From a checkpoint of a small mixture-of-experts model trained on Wikipedia.
Experts: 16 experts in each of 11 layers, 1 pick a token, a sigmoid router.
Training: a variant of SOAP for the experts, 6179 steps.
Below are experts of layer 2 (counted from 0) of a mixture-of-experts language model. Rows are named gate (a neuron's input weights, with its number), up (a neuron's input weights, with its number), down (a neuron's output weights, with its number) and show model dimensions 0-127. Each number is 500 + 40 x the weight over its row's rms, rounded and kept within 0 to 999. Numbers have three digits each.
Before each expert's rows: a language model's description of what the expert responds to; "comes before" lists some tokens at least twice as common just after its tokens as in all text. This comes from a sample of Wikipedia text that the model never trained on. Tokens count by the router's weight.

# expert 11
What it handles: Pipe separators between cells in wiki tables of statistics, results and schedules, typically following numbers, plus some first names like Michael.
comes before: "\n", "  ", " 0", " 1", " 2", "|"
gate3:475506442455531432527545498513480497447460498470481585515504477495498475483496498523463537511472476461521441564524505531439491453441487579511584548455470477485507602520486492498591478428453515488476586541550553461580505562478443503432462560490461430512431490514530482486471472473497486505496529529522527469513553469500567566426469505520510493490580543419533493533563505531485502497467
up3:481528509508437454512529446574484503491561566606546527522481456520515477510486504482494462505515527557471501505479538456535449514443523429563516546534538556516506496525602543452490481538513523555540458507488457520533455496502473549523547543533495580505570555509536421521530489516580536522479528470499457389462478454514490502539495509464513505632482569515478483511519541516519466529446
down3:511490469466570458613509507504564517496505540504543518443499445478500473497496459514548523438514559487556504522481511504497544527556486457472550449497466373518496539516515467552494503428502530461465531507509525505471513495459571447514495513427470505566478484534468537490526463435496486502546451461478520568470496443471491528578485501385542454436479410505543461526525529450568536544536
gate4:519509565528420517503563461499549494449511430524438558502496466508526468499514529470436519543484483538460458559494465506420569518508577472503550506518494466510468470516495526459502460505541464460490520391556513478480554472544468466514438483550530474425557559573525560480521536478514432504479430523460532493551518528551499460526488449531479537473494443523449529556552425515557483557442
up4:519527523460457512477645457486590501494484464500489514535580464529518495517470547458504569518516475521441483492504522490461526568598507546534540527507425481545472560559502503442493483545516514483521521401559430433478461554531456468505476531519501487525528494500480511507510482532535441546542503476480499530556487474522547474533483472551513504505514484511497618576552475501585473543462
down4:593524523506539503392460522496511540553519473568491507435450538509496480525525520524540478542457479493588498509498518447511457533516521480521420600567527509530496478457444486562461487475417444543520479493548464468508467508560542470476511519515532508548464559484495476504400531536520511499492566542537530409418478528520532535572504567477537457510478514501512491492555514564462462487546
gate5:478478444449509484505495499497429495475502469479474491464553474494490454440515538531453471451514517496543505509468592509441504521516579445498438458469504482522482512469501496557443491469481489475477519543483457596577498512514526434511517505502489462426483530569461554509427504542483538507476483451411563478508473480490505530501451354509463537535535486438408540499500582541465443495453
up5:498533370482471468501502477558474485464528527509526522473508533479400402532502528527531462509482514562431474481470523470430540558531572437527519525453543532548469509431561507498483421459518575453464510511471509550528500509539508442481561491498577543491488471467511470514537491542484565489469537471487484506475652461491499495487541504470481468493561507465464542459454481514498532511528
down5:540526513522539542468542430506499511499436575488552561493511570503467492554484481516507496512490519427443449505593539453537490560490459565503509485566501459492460497604536524494544416428516424525493516425520530548487514495506490505469489481483509488521464522474591447522491508475516532527569472556521444530571526390455468490495553490449516517463499534510500467517556483484486574446456
gate6:462536463511479528409409573474454551470506459548463541484489507448515529515511496538504494417478472544473573449464570577503509444534480477564482524531486509528463490503516462533416506534445545543518502533536512500461542550550559550559484455471512511456481542504482521491530553504546521483438502514536516458469587540569452446486478519414493531415472503559498477490487465520541499527417
up6:463480507423541490515513528479507513530531460438457517482523478502468396522542530505500435516417573579457496454548509517555477535441435533469505562496607459455547500534557450506473503562513515456514446493478513476484440517545459508533456455541500542522480477445519472488529505412543540550520461526455459513487434436457511531517571462558472444521488512470495448540510497540570462535493
down6:463540473546485503464452525447430493547491540469560543495552462481511535499494537434490400483533496468527527479567517484494472397487467472504484592523486554536594493500469450510479425545491478560481413515534597442546440522498534502506494471535544513506506476381530471496499512495498503475515479532553559510525517497524478529509521535503440457502566437554441514534513432482466513476463
gate7:486563465453482545520471492465512470553477486494596483528459541535423434527509433474504543495429504510481495453549546520563476465472454512459567561520444474501489495525470502475493501498496500427493490507456491502489507469517471498541517605487535504530581475529562494453528530487532490596486535507576504465491538473425482424549522506546508541507557499589541473474514565549521437593455
up7:485525529465494469494485490465514481546473401499587538492469531552449460512519455453530572487434482493574484517550542494556455468517477496486512557480509507468521403535462512481513483520459451419477525520519479467533452432535463535545508549573523516533558441487527536491554588422498551535518458493528519499543497524426503467541545475503483574531494451602544487519529555505526440537475
down7:484487496476485501399532567517550471501547457504477572478525506550452540541481497496433522445482502518558440520529415473507482488557530474463489510446508535404513518517435521484554514478472454471514453509430481520523528491515438563487533521619528539512574536388477482465510583489483438532551420509473503560533504461529490523485438462505504515528462535569497509544499500542510509463512
gate8:478423472541512482535527436578520539472466454468491499490449503504580523568559550485509528538496440463445537526487451535535526497503494554458448528511520542561516504403473486472527538480565473494489474553495505509568447491571503470505530452511463518557529518508503477488500474491533501495502497512530479424428596471449483350523551528454431499480458511460457533562547474482516509452496
up8:536577546520520521568512441490511484478455525523488485473547496523492445514524448512530501529487478503455469493540543506464551523503535416543473489524512469555529552492573448525511470499489511502569480463477503531516563551505507461578560518549438495495515509426539510543388476471449483477468506462570451529551465532525478569537584526495473478462528487482531467565582385530489443531441
down8:446550472507478494520506559581593492509458533463506477515473495536493465445495552486504464518508552581404533515573524499523503532524514499489465399462487515492520530476404456493535454494489502472504498522522503538537461502518532532466511433575420446458482457406513476469560485537480467517473477537565518485599520420546502431507488491518519496470522586506468532534547531565534472522477
gate9:568522488534491523446399529514528521521566445522520456510486527434531483466486458506490492497469479406501520494510515491477505472517467493510520470544432511524497556503463550486443521573539504488611511560462493522430517476473527483550500481491460439484557467438615554510448431553514428465449436503556404475503493468471497455502592515490505468465488536497566494511479516454533523472515
up9:523578393518497556524452512519561474521514518533530494513541471438506481483435440464547440510516443422471482529568453518460431491463552454476525522482445560474484525527544481494525493557527542478545576525482455463414553527505524489531490481444515521444538473471475582495451524444500436544545517555543420538531503480461520474516498564487496505502495457515469433523509516444545548565524
down9:515395505428551428403508452506482531537532429496505537541542530496497530497444495506501498553442461455553518500437432483397459522526526454532541549504521521500526524466447497511497559456466484498461443540525468493509506516457529498509490497511502488473446505573424463481551482498556443505625498448470519531549506455585480508516464511508545513507514476446506547505594475534505541457486
gate10:492533502536477497511521526484526518525518446510524462574514468488534518471495500493533487481466544426514442525451505490453499582443456458512481542514533475508511502488515543499486492534564473490510509496525599474557518550628496513520483420528412502495495462597453564447418509525424483503498505568488570513644460544522493491464524471514552475507524546533447499538531534509497458541517
up10:481462465527558420532540535431549526505496498488521460600459490477443472498516442485492535556549543510532507539483469480451500559513439526455472528448532461500468555485502459472462509599569482510528533473435500461453550504563506504447544472492426508508515533568436416566488520547440532520602463542447512550518402513482510545513497494484487511441543474516487506533497501530485476550498
down10:516540452495529517548496504517524464574487479510527518513444539456524513589449478472477537492549492444475444481534445458464471477484538527500533503539494553487423531466463533498521459495480485450519561485516508524433465475450498490504531578510529547473425462308568473494502551468453569479505507484566472470518571480494527444485478503497568451545436480553508454493515496554495492488520
gate11:496461556486498456458503426513518422451512552552514502507466486427560571531477470556442470525536570529559521524504404543485533467542535498440538562436485444496503522508485499419561492463430572524517537561482497477550483433514485492520473425575479483497545500484467505514491536527479534532483526548478464475549532466502533497421483498483554457507593535531544557511467562485554503506512
up11:504574469582438502560514515556466508533587509445529414473481453500451580484507496528499500561497533545435543463527453504491495449511472443496470522520457524517478453434496440506542498473504528507563545480423398474472503526540565484505529516425527523544556529502464514445429461504466549478494546422545509552500497571466460499493476482461482469568568553520506493490528448509531471471514
down11:499503601486499421462459501443559490441463463541538491557472545494506514445525549511489496433527521458560559497527469570503436491518532514511528524540474512460514511552531537447535469464444505483457410634527486548499499430476491527492452469577472531470502515553522536511514560503499498550552479477458528458537505523531513499446514553476462476479506472558495543513480447544566558569564
gate12:449495484568484483413471466484595435494446540473512495549494463538443515476475533559550526503465503536415511446501445555489447572454502484512460440485406617482497585536508488516507492457507513481427492514583493512504457509495476496476512533518510538494480465553506476476451513464574536483495533460435480474472436536511513491528426479516530478445492405470525480508525526558471554518490
up12:531524452513448495581559524488463576440543536471433490519535595520513451543523515493483419482541476456534538520465511479485551433516547515471533592522481500482469492450534541532526504564445456555512509450464512542524539480486455493596448422435545490530502594521476478494541534569513458538525503452569549513461535521430485492495466462534497460486488528566474446524508538516522512512483
down12:509446485594508531550497480543555538473520522437498489583520559491533461465509514507523489461549422483503550474467494487511519500543548423591520557493485540501524545459465431597488555508421538540502520511504548489490507527478503452554521481454511528450446547526513536498536486515568514452499495434569548462535521467508445510506501420519534463531494483498516507536620532505564519530424
gate13:515475475526428470542470480510455534492517489499481525509591540545473548450542536501498533568541361510533477497505478467500561464509518502525474464469517504457444462444533456447490494484571561475564442549548459491539566506542517445449480493489481577530521511471454526513491512458471542455458452538493457534573397474498472484531490496567514527541480506552488470527539490480588529542573
up13:554498423479513496534423531557523505482565530421515449505509492494501519472517586464439467520554461501457519449427495533496536496488526436467508489471548561518476467467550511446478511476499571510471456467546540527425491518455475496497500537425544524458475530575512577543582525454456511486540503454447476426550518475462446453483512466623517476488561492520516457468497463489541502455508
down13:533488477480459533454552482479523540490486512453492549485578530494474508376496546484443494513522427507529500492446489417482536473537480483555424500472502393503452524432487549491482508527578499519576496542495552568557461557456520485548485499521418503515556529456472509509532459545473527461533512482489453519553520526485511493476509477533475473530593524558508426499497505534523547426587

# expert 14
What it handles: Full stops ending sentences before a new sentence or paragraph, plus decimal points in tables and ellipsis dots.
comes before: "\n\n", " The", " In", " He", " It", " This"
gate4:543468538492471452451602466520511536438465467553517571533449499519520543534553478488476593456478463501458558498432530515485526470517517512482604516484564405473485470436522542461500420506502479498471499487483454524536524501477475477536446490435558491464506491524566548518576471476519515520499530453452488452515527472539602496459446458559479516516499460487515483474527479497507507543385
up4:526528510476494497481547500418601484523515482495451409503580481472523493537485568529515501493510501505455504508460512494493588532553487494470551495469480524467460484558550514431517542531568512514445475428550409504515435516528430518497445483540473529484559465496514476498508510541488468553496439499493443441498490476424512520469525532456546457526448430559521616528483453533557539558495
down4:612496461544507500498496561484572561565524523512528474471488422490482538501525496512496454524486474500552514539424512473510500473503541502551459494503455495511455553461462510552490482532462499522515485483481510468529474423474513521436510575475418517502505514523496512450311502552609528526474515474531520495435476442486549458485520543463488466523537504577545472539465484467495520458495
gate5:473413492447527472470506517477479482471406532472534500531524396520535426472454472567510464458460509463548479486509508517486505456478561465505459555512460483508492543454528482515471504524450540505508467495495417561509537512519538439523547454492470505422523510491455564531389531531527494483466514458456536472560436546523471490533534424523423548555608456515476526470470464484457463482472
up5:519485499512433524495485500551469476437547529511525588558487505503484468529467530536521452530501572484430515473473551454463502513552540467477474510533511544537516496444531539494478477571552572489438462519478436503461526538443503458477551479492492479475486468495479492574470540549463556501451406454536485520534520471511428505530518494482502449502666508441486487478465502582491595490501
down5:536557572465521498517544432512451527489470544485466523502478537446534481499543460442500491473482457479502461513563555446501493525533456527509556472529434515470503526503532549492563488451526504465540513491506519574564551529551440373454509468473476551574537543474533539521513513482524514511578410521494467440506542478471386493503506491551513525485400483456532487549452453475531532500545
gate6:517500509558476550512486437508499567468484446481474544451475452469518460506498452498513484436481522520514530450490588456439452445525470526478471575494544540534495512468439527553463484469507486502574507615468528474506551509543542525539555430465535429526554570460542486499517532587558458489471508509528531574487601550511499488507522499431505497506506571463498499520528517525534536579448
up6:437484505413495460448539576529492455517538418458534488486498458458484495503522508410476488502412541555477537457482490516529504529460397451419506497461550433494559491484538484471457560489487518506462429490450505533504517508480475447492420513529469508548508463523485542488571510460428540550517482480507497473483432454463525530492522390455519455567478500464473498517467488519551501563447
down6:579461530559557535506460538513480573570507504502503525535553384608521528429522502482460491515479513534530562514493492463573443486556486504556503561543540462499531510506438426534529482560516510523506418557564504438504452464469542479467494496521473462523511486425483534469461550499528475492519464490532504528505544522534522484505528527475446405517578442539475553540520541488499495548503
gate7:475539467607475592573468548505498526565437515512634510504464547500514458537462425466500505484474482513511505449478499508510481455439537480518530542488412450556505486501475506473467462510471471506536483501472458532458537450483470481531563521357530444529560541514515491494467515509473499546466535545572476459511582474481461469531510455506533499500530513501500441495448541531510486565530
up7:455517449559556481516488566588502544607498480501603511501469526549501469510498460494554577470489486503619473531467540465502514524490527446531529549413446456513499421514488511458488440552485445458496546463511479495470437456487515534533583528516530515557499557523499497465478587485541511522511465486533512467563527465496472488522534497461544555533488442536502468523470578493525456512514
down7:503518508452514448486512548517516459498582510553487547524541548542473455539495522497439465446511466468580453573508485518540519530517443514452521520470474462474523485519442501522497593459562436526464507468439469547496470469469497508559431498526474504502596473482458438544537546515513448504533510515497502503576542498555496574431411496534565545548420497554533549514475486491487564440537
gate8:433488482470499552541497414523542549487458541528481455509461527502600527475502538545520492540473442469422582520503501534512503496538474519481476497470467519542540477437489454498478464423519519492518528532519502533549392505579450502548500496541459500533454558502473471495456499520472483474544491518536490424547553499486553362469502511499449377484491463468460476554534440477501493500493
up8:547516551506456552593507426498598511522514519505499527488496506402437544571459453506519509486499486507463465482473520470507471440513540461546509417535560448482480519472524462579484478541551515517532473520549497550542510546467545493529512448471428532530488500496570518468351492495530513453488557544585511524435546531458517535479528512451458477538494513482534480478560500538506545511522
down8:462493486476458490443505499559513512492449536446510436441421520520500497475517505576516534563459550567514521546535443434530494551519448514486503455483502509479502531481468520509525433409517448483525468518542475502562483558536521541528537533584478484490503493492480442486537512555461437472487515543516452518606480447594564399529535447510481487428462476551467461478511448486460551488520
gate9:551540544518555513511491401509496487555495493484471494512470533460537478441526468484503500505486522444545579403452530430440463531519493476453463429601471553524484481493474525397436528570498514507558533486477458526440484420435484474520528566450493491530507478511516521537476498467533436468553487479578482530483557463555543439450520526432477483467457526503459470487491532524513548488470
up9:551567435563492506485499549525502518548522523474492379414543469515497537497434450534578491516472463407491475516564490457486482444524516523559466491565481514462470507504494501536524493570527497530478581462474488427499498548468539527503513510470512513473520504463444519529498446412541455524528523553538475581528508490524485430508485490437525502534458460521485406539510553499518570573473
down9:509526550439473500489463437455456444477475472559516453496482613403505461466447534469427473510536511494487486496461466493424484521509441556529510472538545508514490584489459500452575555506522554446509490470520452512412480466498539495602476504498524497489515491536483463483440539451473477544536530467451502430427501518481440531483449516473486511499497573530505573435537507549488439488472
gate10:529545426568509508540493512507474520497441424506522459538494436513490550436524534459527483452475569528557467546421511495512535514512480452542492517498463504469519505509487453444512547554600465490505522518470504427492516576515434474532513509517515437513475437470512598478415528498464572506501447560476571503541426485556551466491447472502526491563495551476507524543525449461425546520502
up10:469461488558535475538461535480482530462434508450556445561474482497466441548504505478455564514594433505477441541495414458478537501513559492488532531410553528542489561474447548542486492561545446544558516523480484526506555489541462456485474462482456464492548486481499434584531554540479488476506515427493505458484445488436465582519512475544485461456566496439446545532461510514485513516509
down10:567448490514533483517515520489462464520524496540452488491550446416525522506481461434522528503480469409461515485528533445518526603510418486518560490503485543496490543514483505554514508487505471451514491522445467495437465488501453491516498500426467525401469474402524455446491508506377478550550482468492474508502468618529532466541445534516568440535509421530499485540543523528505506489479
gate11:456502541489509401561482471534499484474506528540542477531444517422463559516472515485442465532507543471491534582545482483529485520497521520478538522489491442560597465544515519399486489451445485504492435539530558540509501472512457468452517485577489596514517500427554508498435524451454553488503573558497481467528570469516544489493497476524436535498580503482471576480472481555485449542509
up11:473543462550486486595501533555498457514570454429492424464514395460521530424461499516442527530471521573439505534522467500487553467519499486452520542499410464484488520487535479518459482512502530469476478523452429460494461501528516476537532525384540481535553550556421467473464460523513570553491488472573470558525443512542488553508492469511472444510508502556519497472505432478518478455515
down11:525478475501491433438457487433480479461454469496491514499442557578556460494494552532443489493564497473593519437453431503548483509531542538536516466478565573437482478511539570446496380510428462525528505524553548534569527470548474551509455477515491564469556507500540518471513543504539375514530479492481506462478481524499498495464481540482537508490517506537493537525423503527495509555529
gate12:427550493606493476445439483488566442496534529518525536483491510507523523499468534595540557510501512471463467501488505545480532582415561458478485441490447572453508609515551490522562445454511509501449510502578488537466504506515496514427540522480488492474485487516506466501434477481510512501557513459511508465428466498464483479521493465541525445485488355499511509413514517500457536512502
up12:548497487496540533562508473496481625516516510467431439539537533562485372525511507477498473504500518446548540522485479451535464437520469542513510549481442494512451464476482505506519521589466434509529552458530497500485530470425467525595481468496536483523444534491534465478566538464542484498549558484524474531532581489497508525511503466461491522474422591515556434530551544530520474526469
down12:493514490520513493498434510493538578466536514528510487488530564478511489498493525506524566582601500469546481557480504463453438460469513491488554538450481496536475526509514473514484533600424503538471504517550542531471483520459461488552506436412515545465437474586550484516490544487579586488462561465480541467558517476473466551505468487432559434488427495548485523466519518423544499542487
gate13:493481483509486483483519483497509506472512507511496512532513544487438526439557544537502508537557388578523487455465527481510537469544511473500456483496511469438452465484585444409451549484562521528528511491558545563487485489472535446483476491452485505460491543445441479552425536546489507444483459480483467557535353484487398424544503479529522468537527473548494447533496493503512553471529
up13:524517440487480484502445522555520500453496469511512527470448514475545504478552543472438427497514445532471552446394497576502511469429546409452486481515514498471518438467579509411514497519583533474520497500509545512493490429458469458499499464373497485466467538510500445536515559489472493520545532465511467572491513468482432473413513480566510463532477429476509434481487495525488510474539
down13:527457482512490474463554530513504491468527488502453543493533517486437558433520543483510445519478461504499460483526471411489531554563524497502427438456524433476426543449598528469461464582526469525546451509517510598532436518521530488493440501538469501551562562460442512478463425466504475479463497498559527449561491571507520505482530472543519494569563495504498453563483515525463498454564
gate14:471476541453433498466563532492570516523454478502482562510485518588522440470467416497526565509469401458539470544488517571504616504481490515490536581442544488521479525466486493494502473478460454478492498533538483451515508533485509507535477531552565536412424472484463543506552411514527463517519589500526505471517440537475463419498479526532475518458507446458529454512471457462522520519523
up14:527515442477527525523529529523494503476534524504530496433546530478466563516486539514409522519538531572487497503473500461577418419536508404523448482518414493521496494552523513513549505446495455447436562504505554495485487484451489498483497458451500438472489463504454494538466593495479557519529473438492553513446498498574482577432539480412574441544446512509485530508566493512512521540466
down14:470505542546477472553542551478539488451518513524510484481474507538488435457530466528525497518478468470468548466490469473492489491501510532593451541493509495511544532503496556500517574448582481479482544501501531365553474512431534471475488540523528539480377494579532501555513486586484469518542524451515536523512497459514523465522536536523591530527401474482553496552481520462530601543486

# expert 15
What it handles: Single line breaks ending infobox or list lines, e.g. after Clinical data, plus opening parentheses and quotation marks before names or titles.
comes before: "-", "|", "19", "born", "18", "A"
gate1:523525515532514502523500492528580503531501512456482539481552535414535449448493548486489574573542500469550496533477521452540444390513522536551547471490453436489567472526487466506492506439446510533521520500546432483529515474481506480492496556484540522506427489522419474498539581428523456524559545527468489454596496471545502501490472429485455452557508503515540486518509489420553513583447
up1:510498517466480464446586508485565502530441543506455575462530487434532496446500506427445480596546526461539503612443494481521538500523496532543575526445447531546552451488425503491525580431527524494487513537492502455518476431502488490449531530542537485537489561559485489477543509524461564480540497489542528429548418497489507545512483467534535420566555491515492506525504483504533490501465
down1:529511468437555453524455480503464461578483557548439460530499420508494571509524513491565532479550459535543535481501523478487527532494482464445482491492549506569528452491510574581409528507503469529548446596490467499525537524485493507514407539407452531459490471457436494519532513536485459522539474539508451568458509460441464475503542470476445601455509529543521528525464529487469521494485
gate2:464532468503504495525517516506548505543541547551604523491500551484496570541525468449506515504501505473519525522504554499529488538524570468533460486490557539558524522506637420422533535486503582537506485560446385527527506464488536590581524447499431533491564469577503494528429471507475509445516505501547495463521481527503519515557504454490481539545540469483481473494534489486452485551493
up2:466484454440524587481505539531491534562497531486405576565509492521553530526513473484515502560503519475499522430505457519497477549529518550424509501514477487444441475532470475584493500549523590491466511475466532564477488470484550445481502483528494472457470557496487439498459530492574505489554494496489565479478559464423482502502501426470515502449506511562408573493499505512599425560484
down2:460507484493501531506520440563553489496485498575492502453499452532441494556494452484460483581503431472512581470537527543501524486525536601497467541532499492493508477462524408505526564521521608492558518517466394570540533486486489540474559493508527516454545462473536488522488427513487493445491426503518573498472443548517587495533530472507481531493487424539430549529534484512505436508506
gate3:459510504506500472486553498478547544540513532413512540511493523491541492446546498511496501516470500451547524564569554496485545438427498567568584573428468525415503501544466565521554501574521476425491583458484546412531467532499481492489446527529555516505476488508485497521520509444500515486528538471477501467550520482482501580480483570539536543527517485553566525527527423422535542480519
up3:487483454521478489504499559592484522524543494540485536572503440504456521590518529501441544456517527494412511533505433428504448518546497435531431486537545490505563527448496514487483443426484477548542447600511437471487546520510534530468477502526463542474524511551538435535475481591505464488473522437445512466454465479527525417530525465458468493529513555466432499473449518548466483525506
down3:506466532472562495544522440535546534512527517489595499475499494449501510460506484477530551513514487545479503525501489479491537481566471479497498445519498430506516515516565414528448464448466497484479457521504504504460517436455578449504529440488503533490417453549473464535514463485451490505516519489508528551481479468403536551645543524476558496463421389525511479492462488448540507591493
gate4:511455571498473480425586575501506500484493482518444551562518506472505515515503493508489519510492452518432452534468512462481459481551505503504558460521438467490450483518521514463519455538512447482449560432548466446502487515520490471486415500507571473448467510518575560454504453472447512463450512497454526443561515494507563532477414470547536474523516508464512528496531494524479461615366
up4:579517512457481486509528492520598480525497512418494492502548432439489522539489452522475518511514463474452472500502493500489461518546404551495537501531463458533527521514469544443541511521470526445494484447576485427510471467569442501498519509543582511561500491467506545494519494537501482457528524504531451444539475491507532571482433500583551439525442504491535594595561414489545485547498
down4:532546506513523520515426505473470550575581445553485500446481489457517523491506541477508487501534536472591501490548545439480488408516546471493391524474457561511497468444444469553445496567517522543518445522515481485495468499458476508488484621531435532487575443424484485506459500553488532463525557508535480484456516515522507493447519519451511428516499552438569515478466516475484452441498
gate5:535467473419486502436496437492521477455468453445479470502559459510518439473443501478412427481491559449504493472546522532451550490496571546499464489492510433483526553484470543525529540503455498481508485484467496550567502495489518472539529505510464484501514487485554555541373510505494514520560466460515517376582521492493476523543462444530539467536484450485454593456497485516478537534411
up5:519516465523511486493459574481442457497616517587498530517476526485486398517500563495518501491414478514466497481512480475499484565461485427545506533506545490580505507499528517493435493453464582492416468460463471498478441528503474465511550419465521451525488521500462496503472550524480495518468506458533501499425564522500470449541552475469491434525633475416444488503473486536479506484464
down5:532549514530508549512548460480493522475458524460526472473464528469494467577470406542506497456537451467499548494482554464463489558484541504451572470597532447501445518505518575467541488491497432528545543505521574513481504460533411444462476389507555494551499526467517477534473503477532510500500469513579451435529531421542510504509508491464519551431522404472550460492471433493482523483501
gate6:485522461468439511447460486488535540537527488515509549479463500448485476484545410543513478474433486515487479506517508509448476475438505506537499575534491563573504494469510549515453424540467474530520527571597521474456520542564546507556560456474465486474491558535508519478584544504584457522486496460604578483534506448572405503475514509479499469483482536581481512484497463478504522559456
up6:512498517449494434471529499505507445441497434500544510475532453431476476471501484426432488581406629471487493424511540512461531491456422538462548489504545459443526467469477507479514606529475546481435505456465440513447515460542456465482461496551517523498559493469484513475494548528407518497511510448459465481462462470485531530547504458502543476526462466451487467496534502494574553480497
down6:492473464551522490530478475483480565597531512481486494549567422584495501491468490474533475464513435508558520504494449418528421516541496503559508563531466482522525491483508483576501433446505451527552505543478482466579512526492484497498544500518508465512445454457487488497468544471492471537504489535590503500553498551525518548556548533501402451508558513513410537532554468533381485513486
gate7:432544456562498518534413516461531513515481491568543520492455501541462495489493456460501501519434456528454477423541545529484468478507480465507507569491401492472546504557493454501544544508440423495453485521497484484520480464466425505533544540433528466511541519515527505475493515487492555542456495505546454479514532509441504492493529451529538504514533510587541393458476558585545456623495
up7:422537442463511470497496569525534447478514476568629538471489550528477493525448415453502547447473463476534459457593499508465517476510459425521528580469453520463527504556534487531474477497490414521467511530538524526506475492489446506500492562496513513515556491521517502516479554475478551523511458525524475444566545569456526556513554478530463503499398482558546474522474573517500435519501
down7:465485472514474455465469508517499437520517489488462507508502509556433586506534527502459533458469454522552508532504457535494490476567498492473545506491487497421547501486443561513495531430527500472498473488430491481539560505453471536468551502554472514524584567377517473463554638499508465504546482508493480516558578497510565571517421538550497495558446517565501441481516506499478507459539
gate8:448474492485535488492512459501570557500506509467440464468462493448561573546554553563512554554425482478446545461537467493557467528509508552523479513460467483497564479419547463467536504480521456473438513526577513499518411469535487460511535467508495521509526436488512496425468431486470462499527494473486517433511587484509573407483558489472494444498482530424603495510519449479502485517479
up8:459568459425513569568470497525563501479427544511477464483554509500441480531467549481555494487500504434485500543523476561541523503581546420549476476567548436592513511480525486482477494488491501531533496527531515574520526510477475500549511521475447554525466490564543579450435433543500551456529415557610507499499528471498500505458521527464499536495504427525478462514517530450469519504515
down8:497508473510459532464491524539563503531546511461453467517400555469498522466487530505534534586419535507531534510500541432560528507494500467544523516435524497565495456435430534516518503464514485519536480546546481532550463496512518574447589561618467475532450513476509471468467441523529425520478435559518554466532480476510508456515531488585489478482491536441489442490545498537492467480575
gate9:524538515530514473525465527548505508546546505457497492474446537446537453440459427536483502509481473481502509509527474497455524583502464525526431454600476570507475526622452505490450501561523484469553523531494496519466500498484464479598560478474481569521463521467538495556417451560501431482527470478601445517545497487508511434517525623482482527496500508484453517473507505504494526487560
up9:522579423540475558566522514536545411564492495489508526492488466485540514483398444555534499485457456511490504514600477513459485542535482525521430483538500543473474445542458468565523547532514518477555561548507481517476475489470451514535558480481533595460459480497494514583453455477484477495543501528530437504575510459485506503476492555506539475528458428515440492498508517485540606500554
down9:502492521397534396460560487441531487452496484452522509486490538468518511546434484527506503580511507474540525510450469492435513537505476457502476549579549479544459488510455550445496544404506530455493474544485465564503462517514487535479484581515458535448533515469450488479497512493565458521579504384457469494515456522503414538475475513515522492469534570535438530489559475537438478497479
gate10:550484497567523512546536493464457482540466466454527489526464514493509478485500545493483476513422485537537448542438476524520531505481451476532510547521543511505499554458426504515482517503562428550511468449454529475525520537502506519486497489542508457460432455564475530448455507530467475454471497574426557579540408553547494501471528483507595498547578598510490492588576472503425525544483
up10:458456482530545434536537448557563528458440520499548462569457501504437463570515510570467573529581524538483512551481507467432535515436485452438534472477529504507504562471493525463548482560530420412479490500511505518420591455511470479492485476533428539487503528538493484549527463512527522476522412512502496490533402453503501503479543495484457511478553489457474512554492423528517472509524
down10:479493498546479565504483538559561529566512426471514503489406532475531520550480476526475549513549505485482542496534495422449477534523510505531453573534486571499441506392508520482585494520485526436504525533480404552456441550487481561475479439560474465467458409424543464477487518511528483504506520439534518483527478517492475529435470501480536438537490515465508411465458476462482515483457
gate11:442505532467500418464454460457507469482549503543572492491484524476508564494457485510392517547530508516537555526581422506520557465500539463477573524439494470529517514541454540365513471466416521466461529531466587517457472453551523489541483475580502558467529485457496515573520519471481509530516548522482470455523596508540489494494465462513503505509506563477481550521470527507499473497446
up11:537542480499465457573517498571489452494581487465516378547540411465474516465511522524532483532491542582464600505481517527507463517491456488498486470498464455497456455485507418559474544498493541483513489489411373520514482517539529473464487460469542527521498537507497513433491531484476539465461491423562525569465468521502484525427504515481494455576552489510541469445515426494488502493487
down11:464468531543517476481465426458482517500466493551541551478412524518530460532497519468452553509514574464568605419463458493504512482478572502513545494485509536448533474521560573414541403465460497522486513489567528504579545499489483509446473519508440507549575493586506548485494537521531499520506487454449455549476532508489529523539492595498513500461462476540444512530465531504505546561498